config.toml
n_layer = 10
d_model = 256
n_experts = 64
experts_per_token = 8
d_expert = 64
d_shared_expert = 64
activation = "squared_relu"
moe_layers = [2, 3, 4, 5, 6, 7, 8, 9]
router_score = "softmax"
normalize_top_k = true
routed_scale = 1.0
balance_loss = 0.00864
balance_bias = false
router_cosine_scale = 14.0
n_groups = 4
groups_per_token = 3
init_std_router = 0.0157
lr_router = 0.000755
vocab_size = 32768
norm = "rmsnorm"
norm_eps = 1e-06
tie_embeddings = false
optimizer = "adamw"
lr = 0.00193
beta1 = 0.95
beta2 = 0.99
batch_tokens = 131072
seq_len = 256
train_tokens = 536700000
steps = 4095
dataset = "wikipedia_en"
Below are experts of layer 5 (counted from 0) of a mixture-of-experts language model. Rows are named router (the router's row for the expert), up (a neuron's input weights, with its number) and show model dimensions 128-255. Each number is 128 + 32 x the weight over its row's rms, rounded and kept within 0 to 255. Numbers have three digits each.
Before each expert's rows: "mostly gets" lists some tokens that are sent to it at least half of the time; "comes after" lists some tokens at least twice as common just before its tokens as in all text. This comes from a sample of Wikipedia text that the model never trained on. Tokens count by the router's weight.

# expert 1
mostly gets: " %", " Votes", "(s", " ±%", " Turnout", "Scientific"
comes after: " |", "|", "\n", " |\n", ";", ")\n"
router:106168110137192197098112143102199181048178152105086129105150153104162108150167109120161139112109196157131167076134146147053105141184115133153163159164183130089132091088110097156122175156104140164134138125088169100159157109198064171126118089174129093116138086143116139132117101142087147108116090138147060128107113133094115134077162107121133166123113116097152157099174089198138098178110
up0:064143153134082133132155119127129178152040134053112206139142082050126098123151069107074143093141066151127116162159109124176135143142124156138092108118182145126122066124137109095188097114122116112098162142135147140156105145093133163084123095093123137104135176132126151152102097069088165151121177173081126167117091090104117106165183179071128115097174167123095113131101126141087050134084
up1:140193159125068136117133158104117136141131121125121141142146164178144110128101069133141094134106088153146114047193155138164086103117114077114193093132167148186146103181148126167138098142142112107170144134141133104131104106102169097132099100143149146116131112171134195145150168102065158111106155146199183145091049167115176106137153149114116124169169099164135126145118173122124177161160
up2:107146117164144179142145175026159113141140134098186146131175129172117125131121114135084195145164141164165131058092090134141171115119108107082112094114086111109163085157154116150116149159167146118157128145127159149161080110148098085170121096147137119127166159167141059165170120126104107158113102075129140071133092105090181145135124192123109050134113151198095170094109162127144141126127
up3:126153110140191123108147154133152104157129161082146094142172105111100153113183087160046079134139110184121112170126103102090134112143177096150088175079123110107080109107127129073178129149111133108119147097134102126141110069074163174150153088149103129091121136169130096092163183110134177109136088142144138069109163074105148103104047099107124130116104108139095154141077155134068181095130
up4:129159162077116121164143141126102157138135114151129069120142108119109136070121143142054148133109161125144107120097159120119133201095111171129102179086090157096145127074111106151091107168134106047116147133116123145125097129135144122164079121131180129120134126113155142123112119077149204146157154140149151168102140137187115184087113141155117127115178029107104093185072113092168117094112
up5:154168090154140189126120136108111170104144185113120096117132088114171151138088118094093122084098131120155144113132093076121165141128140204097123169101110067142139101099141149126120118109151167139104148167137111145163148077126099109191078144154095109105125140148132074115162170115159120131132096111152142164095117150202165179117136132071157121084146095155057075158199191123180137143146
up6:133122111146111057098140109134156087174143103169155083137112031063098153163126115142103153122146118153131145144104130112148155197113081167176176124139072117153167123153147134113075127124191130157135132111122158081147097087160102096138104119102069136148152089128122133115212141125159210115111164131076123131077120141167136130110176158048118127164107144056112150124104108126138148140099
up7:133080111133121151103102220123137135177176148160149221157148173143116148130170166114130129220155096127127136140151139109108146123172144133043079151103089147136176147181097082059167164124110111135108146057164160110145118144094130159123153147109104173145128111150087122107129116123135132177124137091193187112134108101069121103104108123164140131137148117155130133144176160142180176113131
up8:143110117078173103092080139082115182108133161099150078154091075127097102141144108109102109089068140173139164114157141117169113166102114158101147145107126117135213220085164111153146171156141130106060127147107119144125100179113110154198080165125101178104081123160173120144139157090109138141147165190142103141100133137176102109136132108091109086163132090100111072147183151133122071162175
up9:088111100149121138161133204142120061116140094175098169119083108167168144157192184137104096142135068152086066177136086113217142137124148101153089097116151144141124101063195139169142134151154089142146066118131153154139189159103181159094136113091096146160187108079122157142084140149167134126162078167146147123158171174135112118132130074104132130136075061128140151124196103096083110118173
up10:078134106078085119164169123138096123195080115131102156139145172164126150130089101104135149173157111139158104109104146040064195134095190168140124130186094104114187107095170136138182107071207139142104185147144198178123141101070096111129126148070146162121152121144098140144175114148081139146104138160109176138149130101129094161107156154136135142103201098080144141114079097126142153139128
up11:162115162102090142153167162103127126078207118105161183103107138136109111133172141093167143134139149153145084132175109113133113108180093109141174182080142151134178128124149108176117160114144120150125115188155154133110087154117087116137103133146108096125135144142124103069144133118088110126122148096104145122161133155168117219153143097157113148112086173161181039113165124154147081152129
up12:125139122173116066113130118194087147151106110080097119182115128158129139120166151113114098152127125136127080123142173174165053112103130150157097133171084140187112150160102179142142128082112133108092076132084130152109093145080121159107079127193156144164144130136068144159124110160080125161105109217086143126129104134100144133201122151121164122148191104109100174130220159153150132135154
up13:128108128090171152068152128079123175103168132174147195190138078148149115087137144129155082161120145144082127125156088121172101151113175181133167178114109114095109158101134138146159153134130122102075157135104203149151144155159137132142147162138149182121119143110122095103123119156067111123115100175103108132113124116169081102138107142117147143148129149160096123148214144148111109197125
up14:099130102145160098122155185164138146115151120107177093143164136124095096096108098196167152145152123105113104134118105153174084130120179098119098108141131201059133147114168125086114126129112071105121137114102115113135136211107120127118172155145121122133124086129125059168157175145148185141154131183087157063102114115183164106092120152152114124107152139126203096113191132041173071130099
up15:150133141135120138128140171195106123197096128128130117184161130056108183127131110133136123148153136120123086112142138153141123120120120148162156135172130094137095140142110150036082159120081080151070075104156024122157148148109110101068111101143141147145082141088091231134121096183077164153105122120158110125133155111093149139126102145095100100141190097138066128159142121136162094132134
up16:169115086123155078127153103124148099162163166069114203127195150102089164159098083090127108075110159175107159120092161105142113178126149104129167102138139139065144180172132102094182157093151166054056069172098143165123156135128170084155153179224159117098129135084115117116082121115121119152125149129160157136076111135169154149116153137120127156133132158071162118146156153157159164162104
up17:134128131145169147082167102096167187108072110159101110148115126124109139247142107085102060131088139089113171154142138134167181120124183067149173095118135153075144144120100111089121051099150138149070119171132138178134083061145134066101094110143175151115132142119126093114066107123143070154153151139161121156097158110185140086118119134173134131104150150125119098086170126125115164086100
up18:172071095149122165168187104143111106109149131144127096166147118148117121160167125098206123137123089142089170148157126118164103156171124115148154102206113190075102155154128143149151055108110168156161145087154099103140119171127191081075192190142117109110094177110132174131117153101086157168151121089171194164134085134073081112126108112121083172204214097099116070127218124091154107115108
up19:131136120127132147154146143109112071165138107111098157158070103067140102131166134111173148144170122115146074186095126131107153085125122148161098074114093152125133097101150130108141076128127119152112153139104166137073109117064124120118209086152148100198095105110150149106142133131127165131089100175108166072161143078113104081133101102161127129140188147124142101129150173129157127100100
up20:182140146084093175141157141123126156121106158168161137129113192162168139159141110128118105144091166196143136147129117132096128160135152164111135131151178132118090134160181115182084170040107131132172089145131149107093123106108155072138052101130148112160124137162102068128096114144156126161127116182159154096123130108164115145132148136207164153102205145097083113128077129127075121106140
up21:083140120107088163151122108137176102132159107135138166165108126082125104091094097102124116120088123131125114101127100096137120080113111129119100191117082180145112145114173065163121091163136128143072161148103138127166144129100139094173246103078115163138162153112138136067070158138120114111143057148162136159121093126108146107139105071151144156133100149079099131094169084167060099167121
up22:077107112163083139118097164142127169091098141132185095127122176130090129139123086128104162145127153124120150095126144142107193151146125163149068113170099144142100109186145125149151133092121115121090084079058126105136186151159131102111093140132159136142073090106129196156151139138209141134104159110134109132149129113082160116123110109086215148062151118107091162109149143172172105205117
up23:192094099155136155142112161067137150058163115112139092192106057167060167140146175129199173128163149104137135179096119124143103131166109126184085152124108162193129107057139156114123099196170127122117149133077112142115085145171091159134154126134126119154142105156098081112091179152147177158133162066128159124093130094110131109097132128169107130158153136108135070116153138140113125078158
up24:061128146133154107181184103088100102118107109128133131139120150130120105118111143169042092182098111153113139164136143148123125130117095094144133170147113104100106060098197110150126141106131134123151099130092169120095131148101182104178146081072115135110159116179107167134130119126177133142142120122161089162169085119084115137147057123184137147201135102154189075186141153138078106083118
up25:130150160141171157090113133068139149160178217097183117155180132121152111126108105097101128103168105160145111089030139162070140108043123144147187169205158092147160134160182151102099102151150119142132138169148076117169064116154080107112131118118111185161173192094170116097146140168130127120161078092076143178128138144132208147114121178150136160138142121145170097115157116103100142170157
up26:131094113135158071121127130059085147090138117118127117151155101107127142152155113096079162126135159108178068148054141142177151113134123129202062174093089127117113121159117098161161156091203140116102136124137176119099111176156159143073174161159122089177168112140137152140096177094149104136089162183165094140215104109167137081123099105103105150156135137122121134120215143137137157111140
up27:188153121113109163151148142103135073063150107146142129126149123135186121127119187144163114058144156135131123172120123100143112103170127057140131142127138139122111089079126131216134119102086108187153110132125116157067124135127149163123094185164114155147139088063108070159100099150097130173214125163177145081205143145123077104110105098155147151177149109118130140132131068082129108126124
up28:119078119201157170146157088177118114087126128109108109134195084137167160086126121193148174175112141146139150158089117151162175126128137071180126148084114160093129116142089144112114136101101097042163123155149064162133179110126114130149171130155131133139076114107123135108148108137158115064132193083155130116136196099190159109076169118075074114089107145134094159100163113161078154083138
up29:105122152140123084159087161139136150177182069133131116147115100113175063060167140165196130164146178175104139179136112126119034148152140139126152120103104183071154115165162095094139119131143110182150104118135107164198075156046115096085189119165077121123139159147140085098093180163122194129110229117111109151197111081100131154087114139086117087085117139140124112123171115069142126177116
up30:129096149114093086132171139041104137101095118113165162141131121085099128144143131142109059127057142130141109181127180119157070155126057131105125184096077116131164185109109092120132160122139191101099095141150180132107121128135162075217142185104152192097119092074117136130131113157111150161141151086189106225091082124137096155087121141149133149147092101156158119144133169134089162142146
up31:177142124144126151135143125165087115075105134097137123138130120168162141128136154134150147119138082134121137058166150144127189092124148145110109093147094093123106163129110129180086030149128139102133173131138092108096090090139143139137136134161165169115172162153081141169106146124093079110110119118152150163146145123144119193132170102116142106132092122143126117160123122064121180118123
up32:128118099140135099154128131089115137140130170140150170150087170149134118084121168086082181176112107122152118123103139098116089121154098142177138104139064125073095181108107143088085124110149124125119122138076127126121139102169137156131113099144138150117128152156112097105119159117112087122200128068105141170173092163105176113164116082150084132119107161146105159183165096102166193197108
up33:144129143150173118104101117114124136200142123120153095124131110121083082131109152173065195114172109161153166155132121154162150151153171122154151037150134108104144150184147148157101196101115180094146103105125118050140093095096148099125123171116163088157109107166120152151166086108114142138109171105084104064127180126198118131084116151081110109071150099126059182119172179161119038135147
up34:113085118050131131120136134104073101198167144061125142163084145137151137176145143141156141133161122122127104169104134117114129098181063031089167123167104137110098125202102187122137129112163164109158171138136143106138121157168140115108067095170086143086058132189154102127122148097113098163158178077110128169144094110157072177102186142128115174149148078096101127117129100124115155138154
up35:152075130061150160091134116077102145182112107153099143172109176119143061125139109124148100156153120135143138161128071099119096167115180189130174143185129084112116154173158121141067101109109128135096113110106090091113123125145158054145116147063142135161117129192148113105145079125156130154147117144176123148151122148223160161172160123090155132155129130132135086083128098171136066106124
up36:109155131137153179157117147126127122161135178062130134137108066190119160125147133169170133133131112170082145097074104079070150099101168172115135070181152160114139146096107118071119111140171170076184155166168129157132183101137135067191114065127119112146080108178138083128091168072166156168114134126132125105149110106117175176117133089146177099105091121157088122140145093079151117131127
up37:154119071123071136130126156197134144118135126126110082164105118160153111160159141089171058177106126118167142105096140126121102123143153060163104095133159140109109134114121099065065164180124164165087133112117159120158090083149159178058107137145164150169125118107137139118150092144085116119146159181107120130159151133081143098120129148130142111078102129082212147098159153116135147185102
up38:107109125151122147118158145051098148098150088132140146123125103200148075099177069201111098116165164178125155127130112116118091073145146112128119129098116114099168115131128118126135141120125159106169178161178209120139105125103169111116104116216199120099147154119127162120143147161047110142079111138194182087139104139144161109155134155149171059127153084146190122093148161100133109117105
up39:099130138110107126197114129110158182170162148158119182130162091112110118163074125132083175179085117126099067107128155118134147149158157116148208101107129104104151116128142099171133141161179143109099147135139187137139126131120112162133181165121105152142166105138146099170161156089149204130098144144175130144175100100132087153118107108076131085092130150098119119198113131105070193103158
up40:066107168128099149106129194176122118092122128162141090135100159103148188144145142155153189162135109115192123175090091144090155143118107176104071149139112172160127104153135110165164123105134130142070165123171104090119098191130082098104113156128107069109198179119121128197121146121100109128105154135128155068207199118175119120126088107108103140163192192116096172108133111095136154108111
up41:139149138090133124110167125147093105095143171148163145115096145087023090125127133132141101196126066149153057083116090164124173161077103115191111119154139126107074136102109155119109079123153115102097100197131149101139077087171132161122087142122095117102154097144177129066151128138146175125131092128148114110128187121129119069135120128108180152176114146115115132098108110125082126176125
up42:162131148121086111149099154123111137119103099114148169141146156198148134128107148158114127072112116125152098114193158123115095149142082144153179139169143153175075145109133093092106091144092121118133114105094094142135119123090116160137176141112140050092121139103120219063151150145116121101111129110117146123106146110103103112132074130175131196192161090165062110166121129168108132145218
up43:127154138157176132127157158108160130102118181137118108137186130098153109101107150167166133114149118171112155116067058132123168054145131139122117163109162096082113179107151099107144152142125127057096100189143085110108090111169136138150061180161134141128128107094153113120098137182144150098123138147067151094134148134154184207076123101099148126086097074103082194149124134168121129118128
up44:108132138140113078121168165095128093117105156117141160112128148097103187080113120124134157175128104114144074148179098122101114094110149119160098207119153083138190125133143109118156193161104090107150107146154183080058078130102174135112162130142118099133074105174177098137159137062122092124113197089144144084099129104175135154191128096088157110074158066163156141094153068132149082147134
up45:109144113183133085151079155086135109126145106125134176139106105103145151172122129079131111121135136194162123149021145121095200074140126135150080124109169116136151147079138133140114116152156175117044049168126189131062079091093157128102099132170089113211188064122158123107089123062130138165089127168107116113164112137179178152116124155149084165142088108097225095078136149128155105138144
up46:126097108165162139118091128098214134095132113129167103149201126110116214145128115114066116112117127107110161137152086156155191154140182171142186103145124117111095125154144136129130173078110165098125202103095193168170103130121087130140165134101108112148111104142078103191153144137116161172029120091157104073113106094111123072177182111114126112099165135140091128193121164146077163128233
up47:118152139140184121088055131055149037133189135163147115133112114169093173061079140099159125119128086056128137161127117119106136130062227120161115131107139140121173124103128118092165122121173092113140092141091166097168109097164073082069074106121078086128099160147107090074084109145143122176166114093114127179150162113229153128124113117169173130141118161115150062136121096099110137122166
up48:134127115155113141097138127115151130170134126140113090169147143114105146093117059171032172151219115152092175120105103140176133144087104116149193158155141089138117137084136098056129146137117135120133110107092128167208142111140176120113067097200075125133152134144110161141106141135131151142118107126196137065118100155094162126137157133138196087172135152079102136156099183106109108090182
up49:068111046125142158088166163119126111124152112131111128159070104097133119112141159202085118142152137112079064118191118144168058137103145171086154158101133081138143114161140148142095146106098151116184140131131088112186102110135124131116098135109138125148152147115177055118160176127058095185142088153134123155166090116151145118137144156157125100139140102157145169117161115093147098126156
up50:100108095104121059126150113150115119109123141168117089123169174067086175126069110184050130164106160107104128134137159109123087136116128099147177149086159184101117182180140121051053142143144144069111147081153136105166109117145142120126086168125141154120135144195133120125170108094115176090148025124114133140103125104181085125165139171101133062121156111141061082181132172095137121169194
up51:097101098181072061117147128098106117107146144102125122121104132118128108136158102147173180135103171141139117213148089112102124153116173079078152161163126069150174164175126148180125055127222102122090105135162092074175126122156150141147110096120105162081104126120097095102096137115076108164146178099125154150161117114120103135131145118090104123117189119124145108124100086099167083090132
up52:103098139107105048138140176159062156130141146108106049118121101097157127115139112146078123124131148173171110158110163091133159151177142114122103148138107134142144133232088141166123111049133139109129147076108122106129153141138093108184182131188107057084082117143130098110143161135132140160109191084127109161111153120121095089152103096108158124128080142104150110107082133135106098131161
up53:135121146109121113108060114115135120153108129154091132127171166164120126108159148168164137142106119128124089179096070172205149083114129119169124103109154125129191147132115162170130158158159114108114068198114121132190051169131111099122167148116126174121086149200086137096086196151211121090158090089101106187156104107112157136120166126091105108142143162065163131127088143141105130099134
up54:160183078171070056156140136189118056118064091205112155083137164101106095160122082159145163172072127160121100136153155084148140165117102061151124154183168109129149075200166146093111121124146131129101097157156100119165192168172113157145107145175131200157081153076141109095141117120163146138190126081120140117161126100149127137118161078132168089100120097124179116161148131112129088085124
up55:156123080117176151132111147082088165158135204134141113139167097174119081103175149163169124144123120113166172086109138095090147169090175126105113106160130052127160158096120179157120107107136148152089131173129098116169150096112154063117099111159150194104091119105076092136135147158122135117094129104155186148125111118099084178107136106079119117111212050122091114150121124126172079112159
up56:128130158129159093072093118108119152108190129148139142175153140129152192154108098057187129151118157146180121118118157135108102129143103158139100101174122168076154119118149166104069137089155147124068161116093113132134086129134136107075125105145117186134125111185109134113129144058110169229033143121088130186171127108097144109139145098102134160143133069088111112139150074127141160085126
up57:129066090222152130078192149124094099148069123169114073144073114131094174163171156139115117151103120141139155177136157138137170130170103106137087121111166135162113151130127105160082124134141153128094123138172096154136061086131133152091151143136136135109186113137129189133139107088144098102207087130186125184130157125094098118124138178142126081122083143117144104127076129107179164123167
up58:180139131142183059134075149137109088101113161157137130116199109124109060126120134188181112071131156140160097124074140125139146141102141154120132156177136094141249125179141107133158127105212132086127091116147141109151124157165117176080107094164037057129096131121123138081095159135155111165160135183121133086163119121123112141131155141099097169083125103103132114098125095131187145118128
up59:100127104139145165138119165122154163148150120173139150164078091151121118168075114116085136145162134088137136172131102113113169102125132101118114122128143123141124092166124123100141161104150108101135117129136136091139098145185101144145102211059085152218171133128094133142166167117102096092142150152133136126115135146133121125131152161130106081096122064103146159171082160084169086101142
up60:176204172204137127091127136094123132142140132068121162116135179111147115133138093175128144095137134130135103094065073134113120124126110211133155083051083117186092162155158203128100101123127091144134118160149122143117153074097095154081140125102158185169139158105092149134073163102197127148139104132114168166131089112102125103127171179119140136074144182080163134125111156159188146151126
up61:145104160197170135140120141188146138077064132096155125166124125131132155114120116101105127133128126136105082186103100145120158065076149069192111158197170140096043125089121099120130133162137171179132128116112167145133170162141194163174147130153130113159129106137121142172067116173180189148031106153108110128133121174145125099120166131122154138117130178102098156092092171121162111189135
up62:084110128089140151176124126135124161189102103125146144136179051129111123150129096136149179112152092080156171157178127127186147098079094117071106098073122187141139096083108117128170119104085168134134095148084189193133141142128147136151135225070133120161167093171138107160097083139167080090185118151148169151089098096097160102138165142126151121137104095109112141092095134152168098131173
up63:106147119068048102147117136132133109148101123144089173148095164110125087109109137173126141181159152121133122104072142073096135184079132101186120098130140147131123130166208153164073188182145153139164155167119183114110183069145129126135165116161093155141122096114148138050187159153166237130113123130086121076117100159140175132117116197086166137102122128074128123151129154165121149091152